python train.py --n_layer=11 --moe_layers=[1, 2, 3, 4, 5, 6, 7, 8, 9, 10] --router_score="sigmoid" --balance_bias=false --init_std_router=0.0202 --norm="rmsnorm" --tie_embeddings="early" --lr=0.00207 --batch_tokens=65536 --seq_len=1024 --steps=5709 --dataset="wikipedia_en"
Below are experts of layer 5 (counted from 0) of a mixture-of-experts language model. Rows are named router (the router's row for the expert), gate (a neuron's input weights, with its number), up (a neuron's input weights, with its number), down (a neuron's output weights, with its number) and show model dimensions 0-191. Each number is 200 + 40 x the weight over its row's rms, rounded and kept within 0 to 999.
After each expert's rows: "comes after" lists some tokens at least twice as common just before its tokens as in all text. This comes from a sample of Wikipedia text that the model never trained on. Tokens count by the router's weight.

# expert 54
router,250,176,254,271,231,209,193,223,167,196,177,212,212,176,208,204,179,147,201,236,208,225,272,128,171,224,220,186,273,177,237,204,226,211,159,236,215,194,210,251,152,195,220,159,158,173,168,274,195,253,186,226,176,207,187,193,209,140,226,137,213,213,175,222,130,218,95,165,148,279,244,209,182,270,207,125,165,242,148,261,169,152,254,103,229,153,152,215,211,190,207,178,196,198,141,263,180,218,224,244,185,206,209,213,164,267,180,229,258,167,176,203,250,218,212,158,265,171,234,211,194,228,156,237,156,186,254,144,158,165,243,212,169,228,167,220,145,205,198,152,187,253,177,173,227,275,172,190,187,236,131,244,233,223,189,189,283,221,144,171,135,195,216,215,155,170,149,264,109,92,235,183,196,213,191,237,188,219,163,206,264,252,214,324,168,212,201,206,168,261,173,213
gate0,158,208,257,222,214,263,222,229,211,190,109,188,146,148,209,192,79,220,235,192,280,171,291,293,190,205,161,221,230,199,208,192,171,280,191,194,243,146,206,304,157,208,180,209,265,234,203,173,162,220,228,287,155,247,204,165,219,131,211,255,186,171,206,123,121,146,189,215,207,225,173,207,195,203,277,135,184,215,220,239,174,167,204,181,218,142,165,260,269,219,198,187,221,141,254,162,188,196,243,158,184,244,191,185,178,147,150,202,220,201,214,171,161,137,183,158,293,266,227,204,181,200,200,162,151,180,170,249,231,159,236,217,183,181,144,238,174,227,163,182,203,197,180,152,205,223,223,235,232,206,145,230,229,183,202,277,218,183,178,128,242,265,177,253,170,165,216,163,199,266,266,122,160,150,185,226,219,233,155,180,186,186,196,254,139,233,173,158,180,237,198,186
up0,244,221,184,239,185,244,182,216,202,174,175,47,195,260,54,254,174,223,196,179,167,178,146,245,170,232,138,229,195,241,257,163,212,183,183,170,184,219,159,226,207,215,223,211,177,169,213,180,243,142,177,145,200,267,194,232,211,192,237,136,152,135,215,236,196,203,170,212,199,204,234,198,200,171,233,210,244,146,158,252,222,233,214,242,151,182,207,191,190,180,158,218,169,238,228,206,173,176,233,229,199,169,263,274,198,207,194,173,248,217,222,229,235,207,202,260,166,180,257,242,234,156,171,161,230,277,166,155,211,191,165,226,225,235,205,147,235,268,205,201,139,138,225,200,240,255,216,249,95,197,207,227,239,261,146,167,224,184,246,212,211,254,252,165,234,207,168,77,275,171,184,213,199,209,152,135,207,190,235,202,182,200,147,244,160,223,247,177,226,119,303,213
down0,231,180,191,94,207,182,212,247,203,206,145,160,230,224,158,223,219,227,206,210,167,215,130,206,205,160,166,172,179,292,218,224,150,223,169,163,187,210,240,178,237,221,220,225,183,153,214,137,209,159,201,125,254,207,244,248,175,229,215,109,238,149,181,257,284,298,205,242,123,153,216,259,208,122,253,202,168,225,176,221,132,273,218,206,148,230,196,145,206,144,218,274,223,164,198,187,195,177,119,212,180,215,238,214,258,184,278,182,228,143,209,192,260,151,140,245,223,218,204,235,232,180,180,196,252,156,205,180,173,172,186,253,88,208,120,132,207,215,151,200,208,222,254,182,190,212,205,213,168,207,211,171,182,223,226,179,206,205,228,152,219,179,254,142,181,200,205,149,190,162,139,186,175,216,116,137,144,135,145,180,139,216,223,230,208,198,243,239,237,119,237,216
comes after: " ", " in", " to", " on", " from", " In"

# expert 59
router,272,138,228,218,213,202,175,172,190,153,188,161,225,181,194,201,232,190,195,164,126,148,207,185,245,194,319,215,274,214,172,146,187,187,169,151,181,172,202,219,242,142,224,202,183,125,216,192,236,262,141,239,197,181,213,267,164,214,170,225,174,166,196,265,165,207,171,162,193,166,175,203,241,159,237,201,192,189,162,187,175,193,194,174,167,165,288,179,202,149,184,147,270,203,153,233,169,163,183,245,170,220,233,225,158,201,182,208,187,187,199,134,269,276,124,249,143,249,219,141,226,214,216,163,180,222,221,175,167,165,190,226,103,207,153,263,193,108,218,249,187,273,193,312,145,213,181,220,250,166,153,203,237,177,145,139,174,205,236,143,188,192,214,159,199,170,192,201,232,217,164,235,212,274,230,141,160,262,224,274,242,171,213,151,239,231,251,131,229,123,134,161
gate1,172,198,203,155,281,222,280,174,189,208,231,225,230,221,238,235,182,225,81,223,165,215,228,228,231,263,168,251,223,263,187,124,196,271,206,177,280,240,197,199,131,253,210,229,250,263,170,164,179,189,204,231,160,200,208,152,186,149,168,167,249,277,229,219,187,215,151,161,226,168,220,168,224,186,206,166,181,244,211,186,174,145,252,195,193,232,210,186,206,214,237,200,234,250,191,219,207,210,97,118,171,177,176,221,189,96,124,190,164,262,159,159,243,173,189,159,142,119,207,176,191,161,198,179,210,207,229,224,126,193,260,151,202,205,228,196,199,165,222,226,215,228,194,199,167,193,221,264,277,114,237,206,220,280,247,215,251,140,166,164,221,209,197,166,236,248,179,317,251,158,211,116,259,136,197,260,181,228,142,200,200,180,213,197,219,189,160,184,194,233,207,243
up1,147,223,242,191,203,227,198,237,185,204,172,159,221,236,259,203,175,239,179,191,222,192,227,191,196,203,210,150,263,271,220,197,245,194,240,200,199,181,224,229,186,185,211,167,258,222,197,167,152,291,212,167,177,221,287,248,243,197,228,217,151,215,206,174,251,227,131,122,185,213,245,202,208,257,196,166,241,282,105,225,224,99,186,179,198,172,233,184,188,209,206,223,230,194,155,157,240,159,190,183,156,131,246,200,197,196,106,154,232,235,214,117,284,263,247,235,196,145,242,168,183,184,238,223,148,241,95,151,157,224,160,145,171,140,193,194,172,192,202,223,177,204,202,291,145,254,283,194,182,171,237,220,216,272,241,189,327,223,185,227,142,148,205,187,167,199,192,208,219,218,154,202,226,192,242,253,164,224,236,202,178,238,166,147,183,201,187,143,123,168,210,126
down1,155,240,169,221,230,175,216,143,175,305,279,144,150,123,166,183,236,211,194,230,177,270,223,188,235,215,128,261,207,149,195,193,165,281,178,258,196,175,135,149,207,214,254,206,268,180,227,159,183,130,179,244,235,235,209,146,247,203,211,181,186,186,199,260,301,253,166,101,189,189,233,214,194,207,223,239,204,149,240,199,180,197,189,197,204,230,248,161,220,267,201,215,176,162,233,249,221,268,204,136,198,190,200,245,163,227,119,198,186,280,164,123,186,209,138,176,186,162,225,241,224,152,230,220,156,226,190,184,185,230,187,267,187,214,258,118,186,208,192,139,195,180,192,197,259,208,152,214,301,215,192,174,233,208,93,244,220,198,215,142,206,209,188,194,220,213,209,257,164,156,263,249,199,172,178,245,184,222,142,206,241,214,156,170,229,258,181,264,200,226,243,266
comes after: " |", "|", " |\n", ":", " (", " \""

# expert 52
router,188,175,265,195,172,178,147,220,238,196,229,190,240,222,216,220,150,183,183,199,140,223,187,185,127,275,103,220,198,205,143,245,195,253,181,261,179,192,222,226,173,209,165,59,239,160,231,231,138,171,133,195,184,146,210,258,181,224,127,254,222,121,185,248,135,214,176,224,135,272,256,212,205,205,159,209,170,211,186,200,203,174,223,177,198,177,216,201,191,204,160,184,203,142,279,183,176,146,104,222,204,205,213,222,244,208,217,238,175,214,189,208,220,164,181,200,192,184,235,166,210,257,176,259,217,239,151,194,189,129,218,167,130,149,196,162,172,185,189,212,218,135,147,124,159,147,201,321,218,188,205,127,139,195,240,294,254,223,166,167,130,220,225,200,199,190,205,202,275,201,163,97,166,170,197,196,160,277,277,196,201,210,215,210,236,209,206,176,199,156,184,198
gate1,123,160,237,223,232,202,219,174,235,147,161,247,254,233,168,149,185,210,196,294,163,140,256,181,174,195,117,176,199,293,261,250,160,258,201,206,281,102,203,200,197,219,182,193,230,281,248,165,215,143,202,190,172,155,276,183,192,219,223,253,288,239,183,149,171,188,202,185,117,232,136,251,228,302,185,199,236,169,227,200,202,192,199,197,206,211,188,216,231,271,205,200,213,129,195,168,193,200,134,146,154,200,206,224,214,156,109,248,189,285,167,255,221,231,141,170,178,173,164,222,198,185,192,143,232,207,174,227,140,162,187,144,241,157,192,245,193,143,198,217,190,193,145,184,92,183,186,258,223,192,134,179,213,250,226,202,235,242,130,195,167,202,272,172,162,171,164,196,214,171,165,123,222,188,211,194,171,157,204,201,168,191,183,159,196,183,178,151,181,261,184,206
up1,229,247,249,194,166,196,193,197,156,232,158,230,183,205,257,211,166,140,119,230,156,278,163,204,161,231,217,199,156,201,215,265,232,187,225,225,156,238,273,111,200,246,300,262,184,207,159,177,209,158,201,137,193,204,204,183,248,156,222,157,228,228,168,217,236,245,206,221,236,222,219,178,232,180,254,260,193,207,98,234,246,214,219,272,209,188,194,257,186,208,238,253,170,271,146,117,185,239,167,157,200,218,201,174,148,168,231,207,222,229,205,230,220,185,177,181,194,151,126,178,290,203,194,209,181,163,249,129,275,242,199,143,237,198,194,152,201,232,195,196,242,159,211,219,236,201,175,182,172,136,161,147,213,164,215,76,200,162,199,157,179,207,249,260,281,245,152,166,161,245,118,179,203,209,185,150,201,259,181,249,189,176,161,229,255,278,264,186,240,231,224,211
down1,282,239,170,171,196,231,182,227,181,146,204,150,189,235,277,224,125,182,222,190,201,205,211,210,208,190,213,201,302,208,284,207,140,259,221,156,89,278,247,188,212,186,139,166,209,209,162,220,185,149,155,130,221,223,265,148,197,187,171,165,216,148,201,225,246,195,225,129,219,247,198,136,178,201,284,173,215,211,189,204,194,147,124,277,202,185,186,175,182,190,204,213,166,168,198,231,190,242,168,181,228,145,240,222,229,267,236,203,263,196,190,228,128,158,238,207,274,258,183,181,241,154,202,190,192,207,241,189,203,234,134,220,200,203,231,145,190,212,167,173,232,190,263,270,252,168,149,229,144,134,213,114,127,185,147,131,165,163,200,186,255,166,241,176,233,200,273,86,202,214,170,218,195,229,205,169,231,162,236,245,214,237,212,215,195,199,251,229,198,153,204,122
comes after: " |", ")", ";", "|", " tick", " Green"

# expert 57
router,177,259,233,182,278,197,171,227,143,260,170,142,182,181,214,206,184,198,253,147,228,225,251,190,162,199,198,224,188,206,157,196,242,223,198,258,175,186,178,193,239,204,177,168,161,180,201,256,142,191,145,111,192,235,152,181,160,146,167,246,227,218,205,105,259,186,151,171,184,263,200,181,220,218,210,224,204,192,211,230,198,239,166,219,149,224,172,227,200,232,232,149,235,200,185,205,299,189,237,298,128,180,139,247,187,223,161,259,172,207,180,211,111,168,165,200,249,214,209,230,119,255,238,211,255,204,136,257,252,175,230,180,167,177,218,189,166,122,202,177,182,212,235,192,141,200,272,172,222,268,231,199,174,182,145,108,214,181,219,115,214,270,204,240,276,151,224,167,244,212,220,241,208,153,197,178,275,204,231,249,258,123,201,192,161,164,170,150,189,158,213,93
gate6,120,251,123,198,184,179,209,182,193,109,211,181,202,164,107,243,149,180,196,162,177,174,233,167,218,229,256,144,214,267,152,281,135,175,223,163,235,146,212,206,227,170,189,224,156,229,192,185,244,202,221,197,202,207,155,153,224,219,216,114,232,159,160,221,274,244,191,193,195,263,202,196,254,165,246,169,249,262,211,206,181,257,140,238,178,261,193,181,216,156,207,173,137,161,214,237,158,94,225,209,201,248,215,154,219,153,214,200,154,155,206,172,133,248,127,215,225,190,240,253,201,196,185,162,194,183,181,188,170,192,144,157,237,174,172,255,182,158,176,273,208,239,152,208,224,165,212,282,231,176,156,244,166,189,158,218,183,227,174,202,129,130,195,235,282,233,232,243,194,185,104,157,161,230,273,186,140,130,159,199,152,271,183,212,171,183,199,218,232,146,256,213
up6,247,158,233,198,191,206,162,256,178,217,173,206,198,229,207,181,195,211,179,280,187,180,248,274,192,192,211,259,195,166,207,178,248,201,218,218,214,211,220,140,119,215,183,232,189,185,230,205,186,234,132,256,283,178,259,149,173,171,141,235,174,251,224,275,164,227,290,173,178,142,200,184,229,217,192,248,224,184,222,177,165,143,174,219,191,128,185,166,193,130,249,157,151,219,175,223,239,243,216,205,283,181,251,159,195,250,213,204,215,170,136,159,257,219,182,289,279,97,206,188,275,221,179,150,203,154,212,161,225,212,259,158,239,227,310,223,174,170,224,195,226,202,153,225,203,167,132,301,170,260,263,226,207,195,243,216,176,189,275,202,227,182,243,203,152,239,178,307,193,196,146,172,147,215,140,232,244,225,214,162,159,161,165,193,216,223,233,251,189,246,197,238
down6,257,198,175,207,185,211,164,203,161,259,182,227,170,192,186,196,234,241,160,177,221,175,207,222,142,245,242,200,164,157,263,199,194,176,249,191,189,186,142,165,197,148,171,182,278,214,201,199,141,213,140,267,148,145,283,225,169,143,213,213,167,192,263,207,136,252,262,227,230,174,140,249,247,206,197,248,170,265,238,230,174,217,217,231,207,177,171,251,164,246,123,206,243,209,150,129,238,273,188,156,187,165,268,206,139,236,223,169,237,175,142,253,267,143,232,161,236,165,225,180,175,166,218,180,203,205,218,196,228,155,209,166,136,80,154,172,150,208,238,222,271,182,198,198,236,226,132,236,181,323,279,175,200,116,170,219,183,163,177,232,157,180,168,215,166,192,229,231,242,171,249,172,165,222,222,215,210,263,194,193,209,171,219,252,207,136,191,188,151,257,152,124
comes after: " |", ";", "0", "1", "–", "2"

# expert 8
router,295,235,94,178,144,237,210,238,153,171,204,158,195,134,189,211,189,194,185,270,210,240,250,184,222,175,236,216,185,157,226,232,246,237,290,189,163,189,206,191,223,188,217,233,226,229,209,132,150,186,308,214,154,236,163,247,154,220,195,243,161,139,178,195,213,220,245,164,186,204,277,180,199,165,224,220,141,176,185,206,192,233,213,136,228,166,137,216,150,250,311,116,199,182,182,241,182,167,141,236,286,135,222,213,199,154,206,179,193,187,160,157,167,163,180,244,168,216,198,256,250,239,227,222,213,162,190,158,240,177,220,257,202,203,174,263,184,217,213,163,190,234,199,187,177,120,118,217,175,118,272,175,231,190,245,213,198,200,216,276,137,233,195,243,171,181,226,193,128,247,205,285,202,188,275,221,136,205,201,215,123,257,153,218,192,199,167,240,182,230,231,162
gate1,124,194,197,224,279,138,254,187,187,235,180,195,255,183,191,144,199,228,225,227,274,166,213,257,268,172,204,185,263,225,212,212,123,218,168,137,275,117,189,172,226,233,177,183,243,167,218,178,228,199,201,185,184,265,189,174,221,239,199,134,245,240,142,173,245,162,213,214,237,155,145,149,213,222,245,143,222,147,178,189,229,254,261,172,175,256,180,189,206,255,150,199,181,254,305,223,258,226,171,267,190,263,223,229,219,211,225,202,210,152,263,231,116,204,126,172,147,185,241,154,217,212,172,251,126,162,211,219,215,147,193,141,188,190,146,210,145,227,210,190,269,196,172,194,170,149,173,188,193,230,257,171,222,210,222,169,153,179,138,192,141,258,182,162,124,246,280,212,199,283,203,227,225,174,211,219,272,200,231,165,131,229,171,178,129,174,236,160,201,249,191,208
up1,241,229,223,219,118,206,183,169,212,204,217,203,247,228,228,239,255,137,180,214,180,217,201,128,166,274,204,192,149,209,196,224,224,196,191,200,206,206,243,210,242,171,168,215,185,201,128,150,190,269,159,233,156,129,195,247,212,207,232,231,227,110,298,251,178,162,227,129,183,181,201,213,221,180,183,207,240,230,208,232,145,147,119,183,279,183,215,225,227,180,181,214,168,198,147,180,167,165,206,167,164,193,182,193,164,231,168,196,243,229,81,193,192,226,198,237,193,231,138,210,196,191,188,149,247,260,236,137,157,213,175,204,244,248,218,206,240,263,192,201,178,129,275,171,230,218,312,215,163,255,120,185,135,197,227,176,256,250,214,215,227,96,234,241,153,250,187,179,195,159,139,185,156,175,168,193,291,191,203,211,221,194,196,243,294,177,239,200,151,294,238,240
down1,187,198,222,217,172,236,142,176,189,133,227,226,195,261,167,208,127,213,191,178,154,235,177,161,157,197,218,158,232,249,236,188,251,177,178,226,210,217,222,213,265,242,194,190,209,162,196,189,121,186,172,255,126,193,222,243,190,149,196,201,176,213,198,220,175,214,159,235,216,299,226,208,270,171,189,277,199,157,161,184,231,149,175,330,198,196,259,108,203,255,105,159,213,156,167,213,163,150,262,184,152,167,156,152,173,190,229,148,228,203,187,211,212,203,245,172,141,252,254,147,180,245,245,127,175,184,223,221,219,218,162,140,140,215,138,269,166,233,241,177,169,155,213,204,213,183,158,177,239,213,196,142,187,139,191,183,137,227,223,89,123,179,250,183,192,175,197,180,281,240,186,188,162,115,192,144,141,227,174,178,172,208,258,196,229,172,141,211,206,204,127,179
comes after: ",", " and", "\n", ")\n", "s", " such"

# expert 44
router,217,219,266,243,206,165,100,158,255,161,251,185,195,201,244,240,120,135,205,233,241,274,205,245,134,192,216,152,170,197,223,183,170,223,234,192,199,124,106,223,235,267,273,222,197,233,200,232,281,202,182,149,146,241,185,146,234,211,187,253,235,219,129,214,242,235,244,191,192,192,233,202,197,196,169,164,210,126,223,172,229,294,186,207,234,269,219,234,195,243,193,268,102,177,155,114,239,218,175,165,227,257,222,178,242,260,171,228,178,225,222,184,217,149,193,164,167,224,234,213,285,232,261,195,123,236,219,190,231,126,210,219,146,191,188,209,273,209,231,208,235,191,173,144,232,212,196,209,209,259,227,204,214,170,174,204,187,196,170,228,288,226,187,215,183,175,183,168,232,182,204,176,209,179,196,67,227,182,194,190,208,237,233,172,207,136,210,136,208,214,131,140
gate1,207,256,180,235,218,203,189,199,220,166,232,151,123,206,184,245,161,215,233,192,265,193,186,227,184,186,226,146,165,219,218,252,126,199,210,183,236,182,206,192,224,181,219,163,176,231,278,190,253,156,286,170,184,177,178,215,195,185,233,276,247,216,137,207,227,202,212,191,199,186,168,173,239,227,211,142,175,134,181,208,227,276,256,263,207,252,97,254,243,271,200,191,166,174,232,142,185,224,240,203,215,174,214,207,237,190,238,219,115,164,202,268,221,127,201,230,245,258,213,118,154,177,249,162,162,247,198,164,149,140,231,180,245,179,150,216,260,271,184,162,232,134,233,232,184,219,241,208,211,226,173,209,185,215,175,179,274,275,193,161,231,205,162,207,202,162,180,103,174,130,257,230,224,156,231,161,249,154,292,247,188,247,155,251,215,148,259,133,236,275,235,217
up1,175,182,167,137,228,231,188,199,216,167,209,185,146,226,184,287,256,197,151,180,243,206,243,234,239,224,170,275,177,157,249,211,257,238,163,207,198,151,217,253,230,257,147,205,255,226,198,151,160,244,134,132,217,202,214,190,232,238,291,154,157,193,108,188,207,228,153,181,167,231,160,236,184,142,155,281,271,143,260,221,228,166,228,149,207,186,204,179,222,135,246,234,143,278,171,247,140,196,210,226,170,221,245,259,192,147,164,172,230,206,208,160,209,223,225,290,247,283,233,267,121,232,185,161,233,222,192,167,215,215,247,223,286,187,230,181,265,174,212,230,191,207,204,181,212,202,173,225,230,143,128,202,259,205,229,212,243,155,260,172,253,182,232,201,226,184,211,254,242,193,171,205,199,172,233,192,165,237,143,189,196,211,202,258,184,241,198,230,209,100,296,176
down1,177,210,245,45,223,268,239,264,275,216,182,215,162,112,226,219,239,207,178,225,158,171,254,249,279,221,211,256,178,201,142,229,205,209,127,226,279,140,129,162,270,271,203,202,184,265,181,197,155,184,146,185,221,239,224,179,210,275,180,206,270,206,218,168,196,186,218,138,156,253,147,214,272,159,192,251,219,232,241,182,240,248,249,213,166,209,199,146,161,153,242,174,181,205,158,218,239,232,210,246,181,215,174,204,266,208,156,207,214,231,152,171,205,187,179,275,196,190,236,245,208,157,222,262,154,160,179,183,197,211,165,216,265,222,159,230,237,260,251,210,222,253,206,177,263,176,145,204,231,179,151,131,196,213,139,157,173,237,144,138,152,179,201,186,212,191,199,261,210,178,216,180,234,169,178,214,114,248,138,198,203,196,197,187,190,206,155,219,210,219,293,170
comes after: " ", "–", " at", " on", " February", "°"

# expert 16
router,274,260,207,225,187,173,201,237,127,237,158,224,167,192,168,141,217,207,257,210,247,183,175,192,170,139,187,208,157,241,264,220,133,180,181,190,168,143,184,202,228,232,209,222,184,214,198,189,188,190,169,270,195,132,178,293,158,218,291,149,206,228,289,204,173,180,239,232,154,193,187,222,249,173,209,231,255,257,226,205,173,115,167,187,200,169,237,231,235,197,190,184,185,177,195,240,220,189,224,184,161,117,275,220,204,139,170,158,228,240,208,192,146,68,214,210,234,223,210,221,245,153,205,220,147,242,214,213,209,184,160,202,252,150,168,214,160,201,228,138,206,170,233,257,239,210,256,176,144,157,173,62,171,210,159,171,213,168,203,153,221,175,204,259,193,160,264,227,250,182,304,229,190,183,197,158,194,212,271,240,231,224,103,166,134,247,236,200,217,249,236,204
gate1,208,246,211,224,226,183,176,170,197,174,143,182,145,196,187,151,189,166,242,259,325,156,210,144,232,214,172,207,200,220,141,224,188,196,188,216,268,205,266,247,186,189,227,238,151,215,216,215,201,145,261,286,154,143,263,230,200,188,181,147,227,176,193,206,87,268,215,262,206,152,310,279,218,230,275,190,195,240,255,222,181,180,151,126,162,217,230,166,268,307,215,210,189,204,197,205,223,174,188,208,140,269,224,226,207,158,188,173,164,124,215,237,128,168,154,162,193,179,213,122,230,209,223,247,159,196,183,126,178,155,166,147,222,246,172,211,190,227,154,172,233,232,217,190,152,217,176,195,266,189,168,190,212,243,157,253,183,140,162,151,247,198,195,265,203,219,179,219,290,201,232,248,200,216,200,146,187,202,194,174,178,194,226,142,182,214,198,205,135,245,240,146
up1,190,225,274,186,181,156,178,239,163,135,209,212,149,209,234,171,135,203,254,235,288,104,156,239,208,202,185,259,229,193,227,196,160,174,233,227,223,141,222,242,207,205,220,251,158,167,255,243,201,97,185,274,166,179,192,230,132,204,197,170,239,132,263,212,143,247,220,216,180,211,257,201,225,206,244,249,189,174,226,265,177,133,177,157,199,142,181,175,246,290,222,177,158,200,241,207,158,152,185,203,203,279,219,180,190,103,166,211,165,187,228,193,155,121,186,167,121,196,135,193,187,260,205,237,224,282,185,257,184,152,230,175,271,200,185,215,179,257,187,187,164,173,227,132,243,211,238,212,199,191,122,170,212,234,153,281,249,124,190,124,187,218,174,245,260,184,185,198,235,157,226,204,238,197,209,118,230,172,193,225,262,186,247,178,179,206,207,199,240,165,211,228
down1,218,181,151,234,172,215,249,158,221,218,233,157,192,198,192,191,98,126,277,243,245,145,234,250,191,175,219,165,250,220,159,264,183,228,131,202,206,154,191,275,260,189,217,209,162,191,217,166,197,161,222,251,180,197,227,204,218,186,115,210,185,207,188,193,155,246,150,206,253,130,218,184,164,232,276,238,117,196,219,157,143,248,215,161,243,200,195,189,177,310,241,205,216,188,178,179,251,235,253,207,217,197,211,175,156,229,178,245,182,156,199,198,250,153,299,295,133,134,198,129,219,190,160,165,207,255,218,208,144,198,140,282,192,196,226,246,156,146,231,147,219,95,212,211,224,253,210,193,207,219,173,193,207,248,168,195,258,177,172,219,214,185,214,216,139,234,185,233,148,134,165,184,227,240,193,268,200,213,310,247,218,250,223,225,204,157,211,222,158,253,205,191
comes after: " |", ";", "0", " /", " The", " tick"

# expert 6
router,173,161,171,214,160,252,179,227,220,213,224,186,168,242,190,261,269,194,207,151,165,286,219,202,202,217,223,127,164,221,247,173,201,183,196,185,197,153,153,151,108,189,255,242,171,190,239,182,206,182,234,197,183,188,170,210,222,157,106,180,189,260,201,178,237,210,174,159,237,215,228,215,177,235,160,149,254,237,238,227,237,217,210,145,230,177,130,190,193,168,243,210,166,252,185,209,221,126,184,256,270,171,212,260,208,144,154,229,214,257,173,250,267,214,218,132,214,255,158,228,205,227,144,246,102,244,180,137,187,116,161,172,301,240,176,260,202,162,232,235,217,218,126,168,211,199,132,232,134,217,233,222,216,156,216,172,219,218,173,136,240,173,157,195,156,143,270,214,285,170,223,250,220,204,227,172,275,151,197,240,272,206,200,186,241,146,169,273,217,230,187,148
gate1,258,170,251,195,209,244,221,113,193,224,149,231,199,171,193,196,153,211,212,215,220,220,285,185,218,219,242,132,167,234,177,97,178,256,245,172,260,167,146,183,161,213,189,154,212,280,296,170,207,201,228,190,137,220,179,228,145,133,170,207,208,181,151,198,261,248,251,175,277,207,240,211,213,156,173,177,250,231,199,172,224,156,217,185,168,179,181,157,241,183,208,172,230,254,216,160,243,111,202,259,223,203,162,290,190,192,210,297,171,213,167,224,219,210,235,147,224,262,227,161,180,99,188,187,208,160,254,156,159,226,159,173,203,263,238,192,221,146,157,174,130,192,239,226,209,146,197,209,210,206,201,194,193,169,215,189,283,218,188,163,205,192,209,135,155,152,259,226,229,219,216,265,188,289,164,194,252,173,199,109,199,161,175,113,217,182,198,196,164,167,252,272
up1,85,300,65,176,211,197,217,209,160,201,234,154,195,199,177,175,164,210,212,215,180,213,114,168,184,223,153,213,188,164,175,226,171,164,158,242,194,167,191,166,228,151,153,193,197,182,114,241,182,130,190,213,263,194,233,223,148,183,230,160,208,171,195,182,95,202,202,199,170,249,214,219,191,224,229,173,118,149,207,210,116,212,143,207,205,215,189,252,241,167,185,201,206,177,133,215,205,252,255,133,223,207,196,187,180,206,214,206,162,236,204,162,169,238,243,187,345,104,239,190,200,216,238,111,187,259,190,176,174,173,214,268,186,230,246,224,159,199,181,200,150,270,246,237,191,247,243,201,177,165,224,220,170,210,181,231,158,179,225,254,183,215,164,212,224,204,157,143,123,259,206,178,130,189,169,170,262,213,263,240,173,166,198,213,144,207,249,253,237,240,173,171
down1,217,240,191,126,204,231,198,277,201,227,215,170,129,179,220,141,209,215,117,251,193,198,210,181,164,205,141,140,170,254,226,272,180,218,134,224,105,258,237,162,233,171,204,205,261,204,173,189,169,234,207,158,255,258,231,213,151,160,212,173,184,229,213,195,250,232,189,186,201,186,232,224,265,141,228,201,181,134,207,299,235,211,184,237,132,226,192,213,258,257,211,212,224,251,186,172,226,179,229,193,199,169,201,190,200,209,208,211,179,194,181,227,145,255,232,171,237,181,181,200,221,188,187,159,187,208,260,228,101,260,170,116,221,259,254,221,275,251,192,246,180,153,209,242,196,218,308,205,210,226,158,236,163,107,177,224,211,167,195,195,89,228,220,198,266,192,138,198,173,149,226,193,289,100,194,203,223,187,170,185,219,135,241,257,225,213,190,214,252,148,219,139
comes after: " ", "0", ";", "==", " Green", " were"

# expert 13
router,123,204,187,216,166,145,201,158,177,136,206,229,144,236,246,247,233,234,213,180,277,250,182,263,112,159,139,182,225,187,149,242,205,232,299,249,207,178,160,246,223,197,250,231,197,297,227,248,273,176,198,227,159,143,287,224,233,221,191,209,229,125,230,209,175,256,188,160,230,173,262,215,202,174,232,161,163,227,152,237,179,207,262,127,194,185,207,230,166,225,176,227,241,273,212,194,160,231,164,141,177,210,162,179,233,143,204,195,223,217,162,196,186,188,161,220,180,150,263,215,193,186,209,166,249,185,188,211,222,205,146,248,188,235,192,122,260,220,162,202,202,141,218,164,258,193,179,173,305,199,204,135,247,130,241,136,164,154,286,171,229,195,161,175,211,167,210,246,203,175,212,210,170,237,208,170,179,148,180,221,174,160,275,93,137,222,151,182,175,185,203,160
gate3,169,172,184,202,212,109,220,163,192,110,144,182,222,143,213,214,226,196,193,123,236,178,212,156,193,155,247,190,230,208,210,250,166,196,154,168,219,148,169,186,265,223,272,192,146,255,197,185,151,203,153,210,262,143,171,229,232,224,224,159,245,215,258,242,166,201,201,260,206,205,142,177,221,247,181,133,224,185,200,200,221,244,199,164,279,195,219,187,222,186,251,145,135,175,207,230,145,192,270,211,117,82,105,202,189,180,160,217,235,275,196,251,175,89,157,163,171,183,195,199,179,166,288,235,253,166,207,196,135,246,216,94,172,150,200,185,199,194,203,151,142,175,231,176,216,236,189,193,220,253,176,242,257,217,193,210,256,149,209,200,198,217,184,224,239,208,129,148,228,199,201,205,162,182,220,243,248,123,245,224,167,128,281,196,202,214,206,170,234,170,207,242
up3,218,195,240,211,199,198,198,196,245,252,177,242,177,199,261,264,288,245,138,263,189,138,208,198,157,183,207,246,224,263,189,215,274,219,205,189,184,169,173,201,244,171,208,216,266,146,172,241,177,188,219,197,209,197,210,222,227,187,132,242,188,133,237,210,197,194,174,219,204,210,191,199,138,179,223,223,238,276,188,217,204,80,211,202,113,188,202,285,228,219,183,260,183,166,234,192,207,241,159,175,278,240,238,205,213,222,222,215,193,190,189,187,200,278,218,241,123,187,229,232,180,185,247,209,163,226,230,171,190,177,199,231,208,308,171,160,310,189,198,125,216,231,183,118,47,220,325,197,194,183,217,212,203,193,119,182,161,205,206,225,174,245,228,221,210,185,203,208,215,229,182,267,234,97,240,229,180,249,216,246,227,215,192,220,206,213,220,248,265,237,254,200
down3,222,199,158,227,196,145,234,212,225,265,240,203,161,219,206,126,197,209,204,290,155,185,178,181,229,261,196,167,203,128,232,153,255,205,138,189,323,219,142,216,175,269,189,206,253,180,205,202,209,221,219,247,198,159,209,202,148,201,196,126,144,227,198,241,233,304,180,184,220,235,217,196,224,138,208,289,242,217,178,164,209,193,186,207,135,184,173,244,169,173,160,223,207,224,229,175,243,256,242,214,166,138,235,201,164,238,207,139,171,137,177,142,230,249,205,209,256,182,238,196,179,144,143,181,189,195,258,211,228,231,252,177,202,177,155,165,218,252,246,312,146,195,220,208,207,270,160,190,204,208,266,197,248,172,227,228,179,247,156,264,158,256,224,232,249,233,204,250,199,160,196,281,169,234,137,192,214,266,169,250,244,240,214,255,227,227,250,222,178,184,186,319
comes after: " ", "200", "202", "199", "–", " C"